config.toml
d_model = 224
experts_per_token = 4
activation = "squared_relu"
router_score = "softmax"
normalize_top_k = false
balance_loss = 0.0185
n_groups = 4
lr_router = 0.000907
vocab_size = 5244
norm = "layernorm"
lr = 0.00199
beta2 = 0.95
steps = 3377
dataset = "wikipedia_en"
Below are experts of layer 9 (counted from 0) of a mixture-of-experts language model. Rows are named router (the router's row for the expert), up (a neuron's input weights, with its number), down (a neuron's output weights, with its number) and show model dimensions 0-223. Each number is 200 + 40 x the weight over its row's rms, rounded and kept within 0 to 999.
After each expert's rows: a language model's description of what the expert responds to; "raises" lists some tokens whose logits its average output raises strongly, later layers aside. This comes from a sample of Wikipedia text that the model never trained on.

# expert 18
router,217,125,211,251,167,241,168,236,231,211,231,171,263,267,200,219,154,159,203,239,166,161,211,232,127,240,217,224,198,157,208,318,195,237,273,155,208,220,181,177,237,190,210,173,233,219,174,246,201,226,243,218,193,206,200,260,210,141,222,199,171,236,228,207,235,182,153,218,173,190,197,178,228,179,247,229,121,284,195,140,215,175,184,234,200,177,273,219,254,128,182,287,243,212,139,155,225,166,236,230,199,157,200,166,217,258,249,203,228,183,164,238,161,295,170,169,244,201,200,225,249,216,167,236,176,192,181,211,175,240,251,231,174,222,198,224,248,176,179,174,168,260,183,215,185,244,251,182,184,128,179,195,176,233,153,250,198,290,217,179,188,104,172,132,238,192,261,187,268,202,141,228,264,162,263,232,204,244,174,141,249,199,146,219,236,181,210,214,170,112,135,103,185,229,213,146,216,148,204,187,180,177,194,180,189,225,214,163,254,182,230,190,108,136,136,270,194,206,299,216,234,176,249,142
up3,147,147,211,241,164,251,243,314,164,219,179,187,196,257,169,217,207,200,226,211,174,181,195,183,213,197,240,262,215,232,193,211,307,194,209,216,201,177,196,186,183,214,208,272,176,146,186,171,228,292,230,189,201,96,306,193,228,115,243,160,229,223,227,183,235,254,159,197,145,248,261,150,202,152,149,204,209,257,175,214,225,152,97,174,167,172,224,270,214,173,186,235,234,232,139,270,245,196,214,261,225,75,214,146,168,198,208,188,173,188,145,173,170,155,166,212,174,218,239,187,221,197,176,208,127,193,175,196,182,263,228,169,164,215,199,244,260,204,239,177,232,215,232,200,168,268,266,140,247,246,201,148,135,175,130,217,196,211,191,177,183,152,167,174,164,173,209,212,190,195,206,216,217,243,272,273,164,185,294,199,237,202,200,172,223,214,188,208,281,132,236,174,178,251,170,240,216,196,242,186,179,131,149,143,224,261,177,196,215,223,152,208,195,211,120,223,113,222,173,174,198,183,238,179
down3,231,266,205,127,227,288,212,143,246,145,171,169,184,208,208,213,206,199,185,159,230,214,176,133,196,172,170,218,225,175,221,239,178,176,173,215,170,211,283,222,186,281,281,177,222,217,253,248,227,264,162,171,202,191,224,214,245,190,191,152,208,197,224,124,240,165,148,221,254,202,216,162,202,230,170,196,243,153,142,231,216,136,212,243,192,211,204,233,239,241,193,154,253,270,113,199,182,176,192,223,204,206,249,211,231,198,187,264,220,214,236,175,170,145,178,173,183,190,279,166,187,118,162,225,195,352,214,208,151,189,230,229,208,137,263,213,118,175,137,183,326,140,230,188,252,256,257,126,235,200,139,194,208,221,231,201,181,232,112,198,259,181,250,214,156,153,268,164,156,179,181,217,159,184,198,184,223,187,165,208,171,219,176,215,278,189,204,152,200,142,255,178,243,174,189,277,233,170,288,248,177,177,193,194,246,145,203,180,177,173,137,215,215,207,203,129,226,168,195,159,187,183,156,186
up4,246,211,249,195,234,208,207,154,196,153,176,216,231,181,241,221,218,146,195,167,187,174,204,133,117,259,262,228,241,164,179,270,182,219,222,222,225,204,205,177,111,96,212,172,203,224,193,274,192,222,122,183,173,212,224,203,176,198,224,126,164,243,152,202,208,153,204,181,279,179,240,223,163,193,259,186,195,252,161,207,187,126,221,268,188,149,288,253,159,197,215,193,145,225,205,169,212,192,239,175,190,255,190,211,237,158,273,258,155,199,204,269,236,167,253,268,229,202,212,173,195,161,216,195,178,261,242,208,180,224,291,226,163,188,188,152,217,223,191,206,208,146,202,202,199,186,261,153,185,151,277,187,128,254,132,202,193,245,205,235,149,97,187,189,292,92,233,356,184,183,187,201,282,181,219,204,271,245,178,171,195,204,221,244,211,257,186,181,207,159,174,183,245,188,220,142,196,135,164,120,201,227,214,210,213,183,210,226,225,219,220,212,154,250,184,232,186,196,226,208,229,227,194,151
down4,195,209,165,214,159,185,238,179,234,184,212,167,234,208,231,215,161,96,233,189,275,186,209,78,191,195,204,235,238,222,211,211,186,319,164,214,111,221,173,230,213,243,187,208,185,218,166,230,258,202,202,145,209,217,251,144,159,184,183,154,223,259,165,159,229,220,221,225,219,119,266,192,199,201,205,186,142,212,147,295,198,182,190,178,166,181,214,263,175,228,168,148,168,198,235,184,234,234,252,206,174,211,176,212,123,246,213,235,167,230,197,199,244,208,240,284,202,176,203,187,185,217,232,207,171,163,207,179,225,137,244,196,152,199,238,227,219,169,238,102,144,211,209,250,244,240,191,208,201,234,261,178,141,207,211,244,201,256,128,206,138,243,187,160,173,216,238,198,192,206,282,124,224,219,177,180,200,257,175,260,146,192,210,183,158,192,201,77,106,167,258,246,228,185,192,172,245,157,131,136,211,167,187,223,254,213,194,236,137,168,274,203,289,107,231,184,172,179,163,173,214,252,177,252
What it handles: Final digits of match scores, years and counts like 4–1, 197-2, 2013–14, plus time nouns such as century, election, season.
raises: "/", ",", ".", " and"

# expert 24
router,247,213,236,239,172,238,137,240,256,155,204,107,233,262,142,228,161,167,226,233,186,158,213,201,168,256,207,223,177,106,237,247,190,232,234,167,167,148,150,173,188,156,253,272,269,219,156,245,184,230,209,322,164,187,229,241,192,146,135,217,188,270,192,135,233,158,145,252,255,219,145,194,236,189,270,242,155,219,201,222,188,193,210,213,204,192,258,220,202,148,125,249,254,224,195,174,215,119,221,199,163,107,147,177,206,232,256,179,221,168,118,223,165,263,192,197,206,198,234,217,240,242,188,210,223,199,167,161,171,215,190,235,192,227,210,204,282,188,171,192,127,230,161,223,134,225,207,215,221,177,215,205,168,237,171,252,139,234,223,155,219,187,170,182,228,157,274,219,224,144,144,244,217,195,221,178,229,221,180,203,274,242,140,222,230,178,229,244,175,184,186,74,238,220,221,227,168,168,262,179,180,142,220,108,166,192,258,180,218,170,175,170,140,174,171,246,168,201,245,218,161,240,250,202
up0,222,283,210,216,162,210,259,287,279,215,230,213,190,235,273,216,151,219,262,234,185,197,154,131,205,173,206,205,197,240,176,188,202,172,217,153,219,169,135,127,223,202,131,222,212,179,155,169,229,174,237,192,129,251,169,228,222,176,188,208,195,201,200,143,146,201,176,233,207,178,187,262,167,203,232,185,165,190,234,136,247,123,180,269,166,216,224,128,145,200,143,200,267,168,209,207,160,248,190,192,213,236,206,222,219,214,230,143,253,181,193,138,183,170,202,205,162,246,321,234,224,241,203,219,229,173,147,220,120,242,223,274,215,240,181,203,216,200,196,164,193,197,193,202,153,132,226,181,98,197,215,176,209,195,161,216,141,276,271,208,218,169,189,210,191,195,212,169,212,209,208,197,188,229,144,268,241,278,216,202,201,278,214,198,239,194,241,156,227,191,190,228,167,154,215,208,201,183,194,162,97,201,314,124,246,168,286,232,138,191,296,104,210,234,227,174,202,177,250,286,176,219,171,208
down0,153,215,220,191,245,193,290,291,245,192,262,211,253,213,277,186,198,85,285,194,154,195,155,231,230,118,233,208,161,195,265,255,278,195,177,255,187,176,181,228,183,311,238,214,145,175,218,165,147,199,213,152,204,213,157,148,225,211,147,139,164,210,184,169,121,255,252,149,95,190,196,206,145,179,259,153,138,195,224,180,163,229,205,188,205,192,167,190,219,190,249,196,173,173,217,232,227,169,192,216,217,160,180,162,168,198,190,171,189,208,181,149,207,204,139,211,151,316,247,168,171,195,197,163,226,223,176,238,241,162,204,232,228,260,156,114,184,210,240,156,123,218,194,209,153,208,208,202,248,148,220,212,249,181,171,278,216,216,239,229,200,177,256,167,255,203,292,219,169,166,298,193,205,261,210,224,171,119,175,200,191,191,156,213,219,131,227,174,160,259,147,225,225,192,222,207,157,201,208,179,199,250,227,260,245,222,197,225,146,184,254,154,226,229,187,245,193,154,161,203,174,164,162,207
up1,185,175,240,207,265,189,151,166,256,254,202,212,212,211,204,184,237,229,212,207,141,141,263,180,202,197,294,158,189,144,163,260,306,184,218,237,100,207,243,198,280,153,167,193,167,194,146,284,206,249,195,205,178,196,197,207,262,176,195,185,232,204,178,220,172,193,233,166,83,194,204,217,168,239,180,125,178,179,237,212,212,205,218,153,216,166,218,289,222,133,209,274,186,194,152,212,202,243,189,219,97,173,161,206,252,220,156,165,230,169,163,184,125,209,180,223,169,199,211,234,193,198,185,188,113,225,150,199,201,263,243,224,199,245,206,246,190,168,93,183,117,181,212,259,239,243,182,197,185,148,213,189,131,307,112,208,199,184,181,214,175,198,226,159,217,237,153,250,189,182,201,197,220,210,205,253,240,162,224,217,205,183,239,245,270,143,236,178,179,145,229,80,216,185,185,263,188,162,210,196,259,157,214,158,176,136,121,201,177,236,262,159,138,188,204,201,176,197,213,187,239,206,198,213
down1,196,221,186,152,207,182,228,151,214,163,173,178,196,201,223,150,192,134,176,180,193,178,331,171,216,172,227,243,213,198,167,234,195,201,239,191,242,234,208,180,199,119,167,145,181,168,232,284,172,208,210,228,227,164,207,220,184,186,210,256,250,217,261,220,155,210,254,167,136,276,261,248,228,201,143,149,184,190,176,116,210,220,243,213,165,223,121,156,217,265,261,167,188,156,181,245,225,208,251,198,232,235,174,241,238,210,159,257,213,166,200,222,185,187,225,211,247,248,165,211,211,229,220,194,206,263,237,183,182,203,219,201,157,201,150,176,206,160,163,227,200,167,208,161,281,204,239,241,272,238,177,173,177,264,209,199,151,103,140,171,126,203,151,176,149,178,152,144,168,168,358,206,150,235,240,191,177,170,188,163,198,213,283,141,233,193,148,169,153,149,226,231,257,203,196,260,217,187,142,150,190,185,247,220,257,203,136,226,197,190,221,178,220,241,111,243,223,299,152,142,229,253,158,200
What it handles: Word-initial single consonants or short onsets, especially P and p, also Fl, Y, bl, that begin names and ordinary words.
raises: "a", ".", "u", "in"

# expert 54
router,245,207,229,161,149,206,220,215,230,185,260,132,215,242,142,233,147,177,203,234,190,174,224,205,156,212,234,222,199,168,144,225,247,195,237,160,148,212,196,130,220,171,219,288,276,221,149,235,221,204,193,304,126,154,218,254,234,132,195,205,173,240,216,145,199,146,164,234,250,179,224,190,201,183,242,267,203,231,236,176,228,139,228,251,216,150,271,162,226,172,142,203,237,226,228,192,237,175,239,210,160,191,174,179,166,228,195,142,189,182,213,230,147,295,200,217,202,188,199,227,275,220,182,173,125,126,162,168,176,195,256,181,161,220,157,255,269,192,152,223,138,251,199,267,131,262,230,163,198,186,185,137,198,249,130,270,203,218,202,165,230,153,129,141,246,217,293,208,270,200,127,256,251,215,224,199,244,209,193,152,236,176,221,209,172,210,273,239,229,163,183,103,211,201,195,181,128,186,243,173,178,170,280,123,153,181,213,171,202,168,193,169,177,175,201,224,163,159,242,171,199,262,205,231
up3,238,202,208,214,181,211,191,215,184,236,244,203,187,177,204,195,212,241,231,199,163,226,243,263,228,184,293,277,270,97,160,178,199,188,233,238,200,212,183,233,205,159,238,268,228,215,81,182,193,249,160,176,282,119,131,173,299,163,171,218,131,146,185,196,195,207,167,272,234,180,177,168,150,239,184,255,154,169,281,104,220,285,228,238,178,209,204,254,222,262,236,156,201,157,148,284,168,182,215,194,189,106,130,186,179,226,188,151,192,225,179,184,216,186,183,176,244,232,240,195,269,188,143,197,128,116,209,229,211,218,192,186,194,221,187,253,188,193,180,202,268,219,149,205,220,204,238,114,228,257,256,175,247,226,193,192,220,198,205,129,204,178,149,141,211,144,199,158,153,155,198,210,245,273,185,195,205,222,219,216,217,210,201,246,233,184,239,165,254,198,132,119,189,213,208,181,167,182,261,197,178,204,185,154,152,294,199,151,199,161,228,154,253,153,228,198,226,217,207,198,158,227,169,226
down3,219,171,187,182,323,113,180,145,201,233,201,154,193,178,168,191,253,169,176,180,189,201,224,278,184,178,204,198,231,192,244,208,196,195,224,163,222,132,126,228,231,207,176,233,254,197,217,162,87,183,176,321,198,157,187,170,164,200,141,206,259,189,177,255,228,236,209,248,265,210,291,202,184,210,205,188,201,194,223,162,155,257,168,195,159,199,207,200,227,219,279,229,186,156,227,228,211,214,212,154,140,206,194,217,189,195,228,151,76,166,195,249,181,226,209,188,267,251,173,159,151,157,182,178,181,193,189,276,198,200,165,131,292,167,227,248,188,163,107,199,178,204,252,214,229,223,239,196,194,212,207,167,217,157,196,201,177,183,138,182,184,172,166,197,195,185,220,219,121,206,289,166,186,256,184,253,135,218,234,210,167,158,246,186,201,260,170,135,154,277,154,214,174,240,204,251,200,240,212,267,199,134,254,241,209,222,118,242,242,175,202,225,253,152,166,200,238,218,204,176,150,187,303,143
up4,273,144,224,219,101,222,191,247,189,239,162,92,239,260,140,221,216,246,178,191,232,177,171,250,171,135,226,175,195,158,164,203,313,243,224,202,205,172,155,177,222,198,232,175,142,227,294,248,281,232,155,178,209,232,175,201,257,167,141,203,213,238,205,149,144,208,92,186,273,187,190,133,225,192,243,206,168,239,158,217,166,244,221,207,142,191,156,212,159,129,240,231,197,256,254,185,168,220,172,222,237,214,199,195,327,235,194,192,164,185,212,175,156,236,200,181,193,234,222,240,226,197,205,258,224,159,231,221,160,194,168,184,171,248,178,243,170,154,199,116,221,225,216,181,168,254,173,191,252,210,174,233,212,247,182,241,145,207,210,230,126,137,233,232,103,195,102,260,183,233,179,242,216,210,216,163,194,239,182,180,233,262,157,226,243,209,257,261,166,240,160,211,221,236,204,172,197,171,258,218,225,224,197,237,222,210,162,187,209,225,151,184,248,177,238,283,172,174,126,135,209,213,171,214
down4,196,228,272,239,178,235,224,256,231,215,227,216,229,112,212,256,156,196,220,215,119,182,128,170,220,209,165,164,190,210,311,156,137,234,192,233,164,259,226,187,276,155,202,208,183,195,170,212,209,256,224,202,229,245,202,237,219,225,181,197,264,136,218,225,175,185,147,148,194,154,207,273,156,194,239,188,202,246,381,207,212,168,168,220,162,202,182,198,185,200,159,198,239,197,217,160,224,174,227,172,168,228,242,209,215,227,163,138,230,110,224,193,197,211,207,227,198,196,193,207,126,170,186,179,203,267,195,211,229,255,196,137,267,132,206,204,108,183,238,265,252,161,167,239,186,153,162,181,249,158,203,167,162,170,187,143,227,243,295,200,202,176,251,147,201,173,238,175,255,102,175,148,193,186,247,254,286,161,201,208,199,214,191,127,256,149,212,228,157,203,84,201,186,169,225,211,138,182,235,190,162,261,191,210,222,190,178,183,186,249,154,206,178,151,244,240,158,205,203,189,205,218,148,180
What it handles: Opening parentheses before date ranges, list-item dashes, en dashes in year spans, and lowercase v or V word starts.
raises: "2", "in", "1", "id", "P", "el"

# expert 53
router,215,221,214,232,142,243,188,206,258,207,261,142,276,231,166,242,190,144,213,186,201,158,237,196,134,224,176,260,159,189,226,256,225,226,204,140,157,206,168,156,222,174,205,270,302,209,201,164,239,262,230,330,193,175,271,249,245,180,204,207,190,227,247,188,240,177,216,258,192,140,164,173,189,201,249,235,177,225,223,158,200,209,168,211,183,165,285,275,215,196,161,198,237,240,179,182,156,188,173,192,127,126,178,158,180,188,221,118,218,149,172,197,185,341,201,220,206,222,262,231,263,206,137,174,198,179,192,194,151,229,205,241,185,244,132,195,220,140,167,100,134,209,154,174,148,267,232,144,166,159,193,209,149,227,221,304,194,257,196,200,184,183,180,179,294,174,232,220,242,197,110,225,240,201,199,187,188,223,155,231,238,221,193,230,191,124,254,219,175,205,171,120,187,211,247,192,176,201,195,151,196,194,231,145,165,202,244,130,174,152,204,161,204,207,197,240,201,184,237,231,204,183,234,211
up3,170,184,176,215,145,181,238,231,216,272,198,205,165,184,120,195,200,171,168,189,121,247,222,145,133,190,142,181,245,147,209,199,215,171,226,211,186,163,152,159,173,201,237,181,199,263,220,214,198,259,220,228,257,176,169,230,150,229,218,215,218,216,209,207,249,201,172,160,238,155,209,262,274,231,136,211,107,198,218,210,177,232,220,269,202,223,224,232,149,153,180,175,181,247,123,241,180,219,221,175,172,160,248,152,119,218,183,196,183,218,173,220,155,244,244,240,248,159,156,203,193,200,75,182,141,136,189,146,252,320,224,202,214,183,236,163,168,190,110,228,205,277,168,223,209,232,169,217,190,196,238,255,242,210,145,181,152,303,243,225,228,193,200,159,225,240,194,231,207,121,196,270,180,230,164,224,228,170,175,195,192,246,199,103,196,125,239,202,159,192,229,160,169,218,171,272,118,190,166,162,116,162,185,176,131,229,237,219,223,194,215,218,215,188,145,242,142,199,209,170,145,269,249,179
down3,195,152,254,190,224,151,137,214,219,285,176,172,191,255,148,246,124,175,191,190,189,241,246,264,207,225,221,223,183,254,198,285,227,165,164,210,189,226,239,203,231,221,162,215,111,211,218,289,201,167,158,238,167,231,214,129,260,247,240,263,212,196,174,230,162,141,253,166,223,153,199,166,204,177,203,165,126,255,163,245,205,243,231,192,181,248,231,211,210,207,151,186,183,200,179,213,108,232,187,142,171,227,209,146,196,219,161,198,125,209,167,171,204,257,245,248,226,219,136,200,271,191,223,278,258,217,190,223,171,162,230,215,186,274,187,142,172,168,192,243,166,191,177,207,220,247,198,209,227,232,204,172,233,223,140,243,212,208,163,123,246,240,202,197,181,258,143,120,245,211,177,244,231,203,214,149,192,222,196,213,284,160,239,294,191,226,247,172,259,193,138,143,153,266,83,181,179,226,215,168,205,122,268,196,134,216,206,178,104,202,169,186,209,234,168,170,153,181,197,145,188,169,188,258
up4,225,174,167,176,170,188,192,171,231,244,176,189,208,188,232,265,110,190,154,175,257,126,283,263,151,267,206,242,136,203,211,231,151,248,186,196,222,188,137,181,172,188,253,157,202,210,170,312,196,215,143,230,197,135,167,228,205,222,158,135,173,188,216,232,178,228,197,231,261,255,214,229,165,203,175,176,236,182,261,232,142,248,279,236,174,222,235,264,191,228,239,246,202,187,296,173,196,206,174,142,146,185,123,224,188,283,308,162,180,188,178,236,235,232,182,190,264,209,165,167,244,231,146,123,161,232,176,194,228,171,163,234,199,181,237,270,228,242,154,236,232,186,195,211,229,207,257,221,224,214,175,208,153,149,130,155,201,157,159,236,208,169,209,147,136,233,238,193,195,145,142,183,218,202,210,219,225,219,189,180,205,197,270,241,239,208,194,211,223,231,198,214,170,195,252,166,135,218,213,271,235,128,232,158,170,266,151,158,223,149,165,195,242,173,273,210,85,179,144,232,201,269,188,186
down4,130,271,161,162,198,240,215,250,145,202,254,189,156,194,189,215,180,204,179,188,218,167,222,169,193,198,212,113,177,232,158,216,148,201,238,255,215,192,196,256,237,168,234,216,175,179,166,223,174,157,273,209,225,173,237,181,252,239,109,117,238,171,168,160,159,162,226,224,245,202,205,201,217,208,122,159,267,244,251,243,244,100,255,223,157,140,117,220,229,223,183,214,246,162,257,150,148,186,158,288,231,198,214,190,163,238,212,234,167,112,238,188,263,149,183,202,173,165,235,224,199,187,198,253,218,287,139,258,203,159,255,110,173,192,252,263,140,252,211,146,237,260,226,196,239,218,191,201,206,196,215,165,231,165,216,186,214,241,183,135,131,189,247,194,228,187,136,196,184,186,181,209,272,234,191,236,210,261,174,249,226,212,122,171,240,133,270,176,104,247,206,190,206,219,197,232,190,181,149,177,203,195,204,246,220,151,232,164,216,186,169,220,176,208,218,224,173,282,218,252,160,275,143,173
What it handles: Spaces and brackets before numbers in height, weight and score lines, like 5 ft 11 in and 180 lb (82 kg).
raises: "1", "2", "0", "4", "3", "5"

# expert 10
router,235,155,268,305,179,263,171,195,230,163,208,215,242,213,198,265,204,177,198,238,223,157,259,215,167,248,217,203,158,179,200,222,234,259,238,170,120,164,127,164,188,164,248,181,202,263,184,212,228,195,288,272,180,209,257,259,224,168,228,167,123,254,206,213,263,142,191,222,188,180,149,211,221,219,220,228,201,191,258,162,186,175,207,203,224,154,226,227,175,159,175,224,223,171,214,198,189,146,230,204,138,169,161,164,202,241,324,162,257,186,154,214,164,304,179,167,261,210,223,198,284,268,183,194,206,188,163,176,187,203,229,250,122,234,184,224,260,157,175,179,168,280,207,205,193,207,249,159,130,156,173,158,128,225,155,244,167,193,224,206,224,173,166,117,249,169,277,224,310,175,151,237,230,162,285,150,240,226,234,185,204,166,180,237,205,170,208,181,211,169,164,126,184,207,236,157,169,171,210,150,172,189,273,173,170,193,181,156,195,219,231,160,138,209,148,186,203,220,230,265,211,222,252,224
up3,223,174,206,285,252,194,179,207,140,255,185,161,221,207,270,228,150,161,228,209,149,143,255,204,180,227,190,178,163,207,188,238,210,190,244,180,196,225,215,160,205,174,167,220,191,174,193,218,233,189,193,206,204,218,194,232,210,180,206,187,163,193,213,177,137,242,203,225,165,204,310,204,228,221,231,199,220,275,270,156,147,120,176,204,252,216,176,234,166,134,166,181,202,213,173,241,188,221,214,138,231,144,166,166,201,221,271,187,227,118,247,187,223,228,234,179,161,235,217,193,247,212,205,132,221,222,248,143,216,224,247,179,150,174,231,159,212,269,181,211,246,238,215,291,201,223,257,219,168,196,225,137,306,172,169,296,198,219,291,129,210,151,171,162,183,191,268,196,241,211,195,204,203,174,237,147,217,309,144,172,221,138,181,253,123,167,229,264,186,199,171,150,210,179,221,133,189,179,159,182,211,168,251,174,179,226,112,200,247,255,212,200,152,211,180,363,219,228,188,197,138,259,153,184
down3,217,207,255,171,237,182,220,281,232,189,163,201,158,180,192,229,150,178,183,210,240,274,248,93,234,189,165,203,205,194,189,227,96,247,178,190,212,212,204,248,163,180,240,203,206,129,147,191,209,187,137,149,181,251,157,117,97,205,161,216,234,199,151,216,231,116,210,264,210,148,240,116,182,240,196,185,191,170,133,227,114,202,201,193,202,205,210,185,262,245,208,194,166,112,192,219,188,224,191,239,182,192,212,222,175,197,212,210,152,173,220,219,212,164,257,156,279,190,246,225,128,182,163,250,185,197,168,209,283,227,197,187,188,237,176,189,215,193,295,187,180,219,253,209,283,176,180,167,192,202,165,172,150,185,266,169,227,198,222,260,202,244,210,229,188,167,147,199,241,217,257,206,141,252,213,207,164,250,200,177,200,113,160,147,162,236,215,159,200,198,182,213,218,150,170,206,310,230,205,243,210,198,221,243,239,283,108,224,202,170,235,211,208,131,279,177,228,223,321,181,265,209,189,219
up4,186,184,193,177,164,235,176,231,180,208,152,221,204,217,197,272,199,173,160,178,136,186,198,179,169,135,126,125,133,134,294,182,277,192,301,177,230,199,274,250,185,178,245,197,207,273,177,240,218,276,171,180,136,177,180,224,184,212,227,190,256,236,227,278,199,164,112,201,244,162,176,238,228,233,143,211,246,154,210,144,168,207,262,191,165,201,220,217,212,122,220,286,195,236,217,203,256,205,208,140,217,243,194,247,174,172,257,140,174,175,179,249,170,240,259,196,143,207,239,196,162,180,178,226,233,175,183,207,228,215,188,201,232,163,202,156,208,200,194,261,221,205,46,249,205,154,193,201,294,176,156,261,220,249,127,212,252,208,200,221,185,248,202,201,153,219,219,183,227,208,172,232,200,187,150,180,205,246,199,232,248,269,156,145,205,193,225,174,225,140,266,197,222,136,222,200,149,202,179,178,223,143,243,272,111,155,189,191,184,183,142,202,203,169,228,235,271,203,245,221,248,165,256,202
down4,201,169,151,170,206,169,116,161,228,278,251,235,170,241,187,160,178,125,177,181,116,299,154,255,164,169,205,285,209,180,200,212,224,140,230,215,134,199,235,235,127,198,200,185,214,190,201,193,210,242,197,195,193,158,232,207,252,167,225,241,211,186,298,218,186,203,182,264,205,218,191,217,207,139,170,155,194,125,185,222,150,227,196,233,207,277,227,198,182,101,220,179,210,171,237,192,193,218,232,194,210,200,235,284,185,197,172,219,183,261,237,296,224,165,178,201,179,96,214,169,255,244,191,205,249,226,212,240,209,212,194,251,255,152,264,240,192,224,185,216,189,194,186,206,124,180,235,245,190,215,215,290,212,156,255,225,213,160,125,225,262,207,192,147,169,150,189,281,176,204,105,227,210,198,175,122,231,220,156,228,235,196,255,215,238,231,206,170,208,228,158,169,189,162,142,128,224,126,227,266,208,195,180,172,190,185,266,301,124,155,175,205,133,232,164,212,226,163,226,161,153,159,188,183
What it handles: Number digits inside years, dates and reference numbers, plus Romance and place-name pieces such as La, Santa, Maria and di.
raises: " and", "5", " ", ","

# expert 12
router,239,233,259,255,166,213,162,185,276,202,239,221,236,249,164,256,146,154,139,204,219,218,181,199,168,296,188,221,196,189,203,225,181,239,229,140,115,148,155,90,206,169,220,189,276,252,156,219,226,227,199,338,210,235,242,218,190,143,257,172,170,199,228,269,227,211,169,239,202,181,215,153,207,216,201,256,192,217,297,201,218,187,192,209,255,161,210,216,243,150,166,228,195,245,252,159,209,165,237,182,146,203,190,179,186,222,275,168,192,160,169,228,171,304,208,225,242,160,187,218,289,200,192,164,181,177,174,218,191,222,254,217,144,189,151,233,253,192,192,185,173,230,198,255,149,228,199,145,157,171,143,108,177,222,172,268,180,242,208,178,202,155,167,165,212,186,295,219,259,228,146,220,281,205,213,137,261,198,184,176,228,167,175,227,195,167,243,228,160,190,178,108,179,196,251,150,199,149,221,151,187,124,223,162,174,277,183,152,154,176,203,169,173,197,176,223,132,198,223,216,189,222,232,255
up0,196,216,108,189,264,190,192,191,187,219,233,197,202,214,179,135,132,130,236,190,140,151,182,164,220,158,215,186,205,247,257,158,230,262,185,172,251,252,151,220,270,182,163,232,196,161,206,243,204,220,236,194,130,237,226,217,202,222,157,125,157,249,217,224,201,229,211,207,237,219,185,194,189,197,250,177,233,271,191,243,134,145,237,153,151,193,195,228,191,202,194,204,156,223,261,225,317,187,145,169,173,190,192,230,178,199,235,172,173,132,173,228,196,155,196,193,163,196,141,195,168,191,222,208,208,193,245,139,182,214,206,212,275,223,297,221,303,177,160,245,216,290,160,204,173,232,268,184,249,214,107,199,231,235,276,317,198,188,156,196,210,212,122,157,172,171,202,218,190,241,176,193,196,145,265,245,217,188,201,205,173,151,159,198,247,184,155,282,212,153,96,216,245,188,224,233,215,141,205,180,204,141,264,181,210,198,159,162,173,271,227,199,209,221,161,201,115,166,262,143,274,211,199,228
down0,197,229,205,202,304,222,227,236,172,189,210,191,135,211,173,228,175,189,164,256,193,217,229,202,156,251,157,236,228,203,175,181,277,201,202,220,212,217,167,217,261,149,157,108,199,229,273,220,176,170,253,228,195,203,216,172,167,210,254,159,236,193,211,222,226,269,219,189,190,255,134,241,156,226,163,177,179,179,223,157,128,229,214,177,242,176,192,119,223,251,232,242,125,131,107,134,211,175,159,183,151,238,226,153,215,230,207,185,217,126,225,203,209,244,216,184,183,197,159,143,186,254,131,200,177,183,165,178,165,187,204,222,189,214,172,76,255,223,166,111,242,199,250,180,178,223,234,261,184,190,271,143,203,225,210,217,244,220,244,217,213,228,189,161,210,195,164,168,183,141,208,193,190,205,120,305,237,267,152,224,188,151,77,250,204,157,169,194,201,173,187,232,241,185,189,239,198,266,162,236,256,252,198,83,275,242,215,209,238,226,223,185,192,190,160,172,205,187,243,263,137,154,161,221
up1,261,192,229,244,195,204,198,166,143,249,200,203,172,150,215,214,199,235,195,225,208,200,246,126,240,202,202,211,253,241,173,194,164,207,243,234,191,209,155,163,173,191,265,160,182,211,209,303,270,230,234,142,194,159,222,174,233,172,266,251,201,255,157,173,253,221,131,271,139,246,224,234,176,161,244,184,154,207,256,138,245,223,154,196,226,242,192,224,242,223,270,198,239,153,173,142,116,169,234,162,137,104,168,184,235,158,218,215,165,145,193,212,199,187,221,175,255,227,289,199,216,151,169,211,157,188,193,141,192,223,213,198,178,199,214,187,210,192,206,150,192,221,234,253,254,160,157,268,235,200,179,119,164,210,113,159,126,178,229,162,161,277,228,229,218,168,168,174,260,111,217,195,128,235,201,165,226,249,209,176,233,220,252,289,195,146,176,192,205,128,148,201,190,164,196,249,94,176,179,172,216,243,226,180,202,231,198,220,165,158,201,203,268,119,176,285,191,261,187,226,196,251,214,248
down1,202,230,114,161,162,85,162,199,155,162,194,182,164,206,161,137,248,231,261,200,211,194,147,186,218,191,217,224,207,253,207,188,230,226,156,155,193,278,193,118,217,159,151,197,185,187,276,203,180,139,194,128,226,185,250,141,210,157,146,204,146,181,185,165,193,166,204,212,225,255,232,196,155,168,183,213,326,287,249,171,227,199,244,225,152,212,236,157,248,125,209,170,209,235,179,177,248,192,143,202,256,208,182,184,175,228,183,197,212,285,176,176,273,189,197,169,186,252,155,206,217,128,253,229,186,254,157,199,185,130,206,248,170,182,249,224,190,99,230,99,223,198,190,240,135,234,285,138,145,211,203,179,167,247,254,258,213,191,199,219,255,241,142,149,213,187,163,220,247,260,250,264,192,226,234,144,169,137,203,253,207,244,209,160,209,188,182,249,223,197,219,212,245,179,200,135,195,188,143,218,232,262,254,215,186,225,215,208,175,219,192,196,218,278,185,183,264,181,215,159,126,209,187,221
What it handles: Word-start fragments and accented capitals like É, Š, j in con-j-ugate, der in derivative, plus quote marks and single letters after brackets.
raises: ".", ",", " the", ":", " and", " "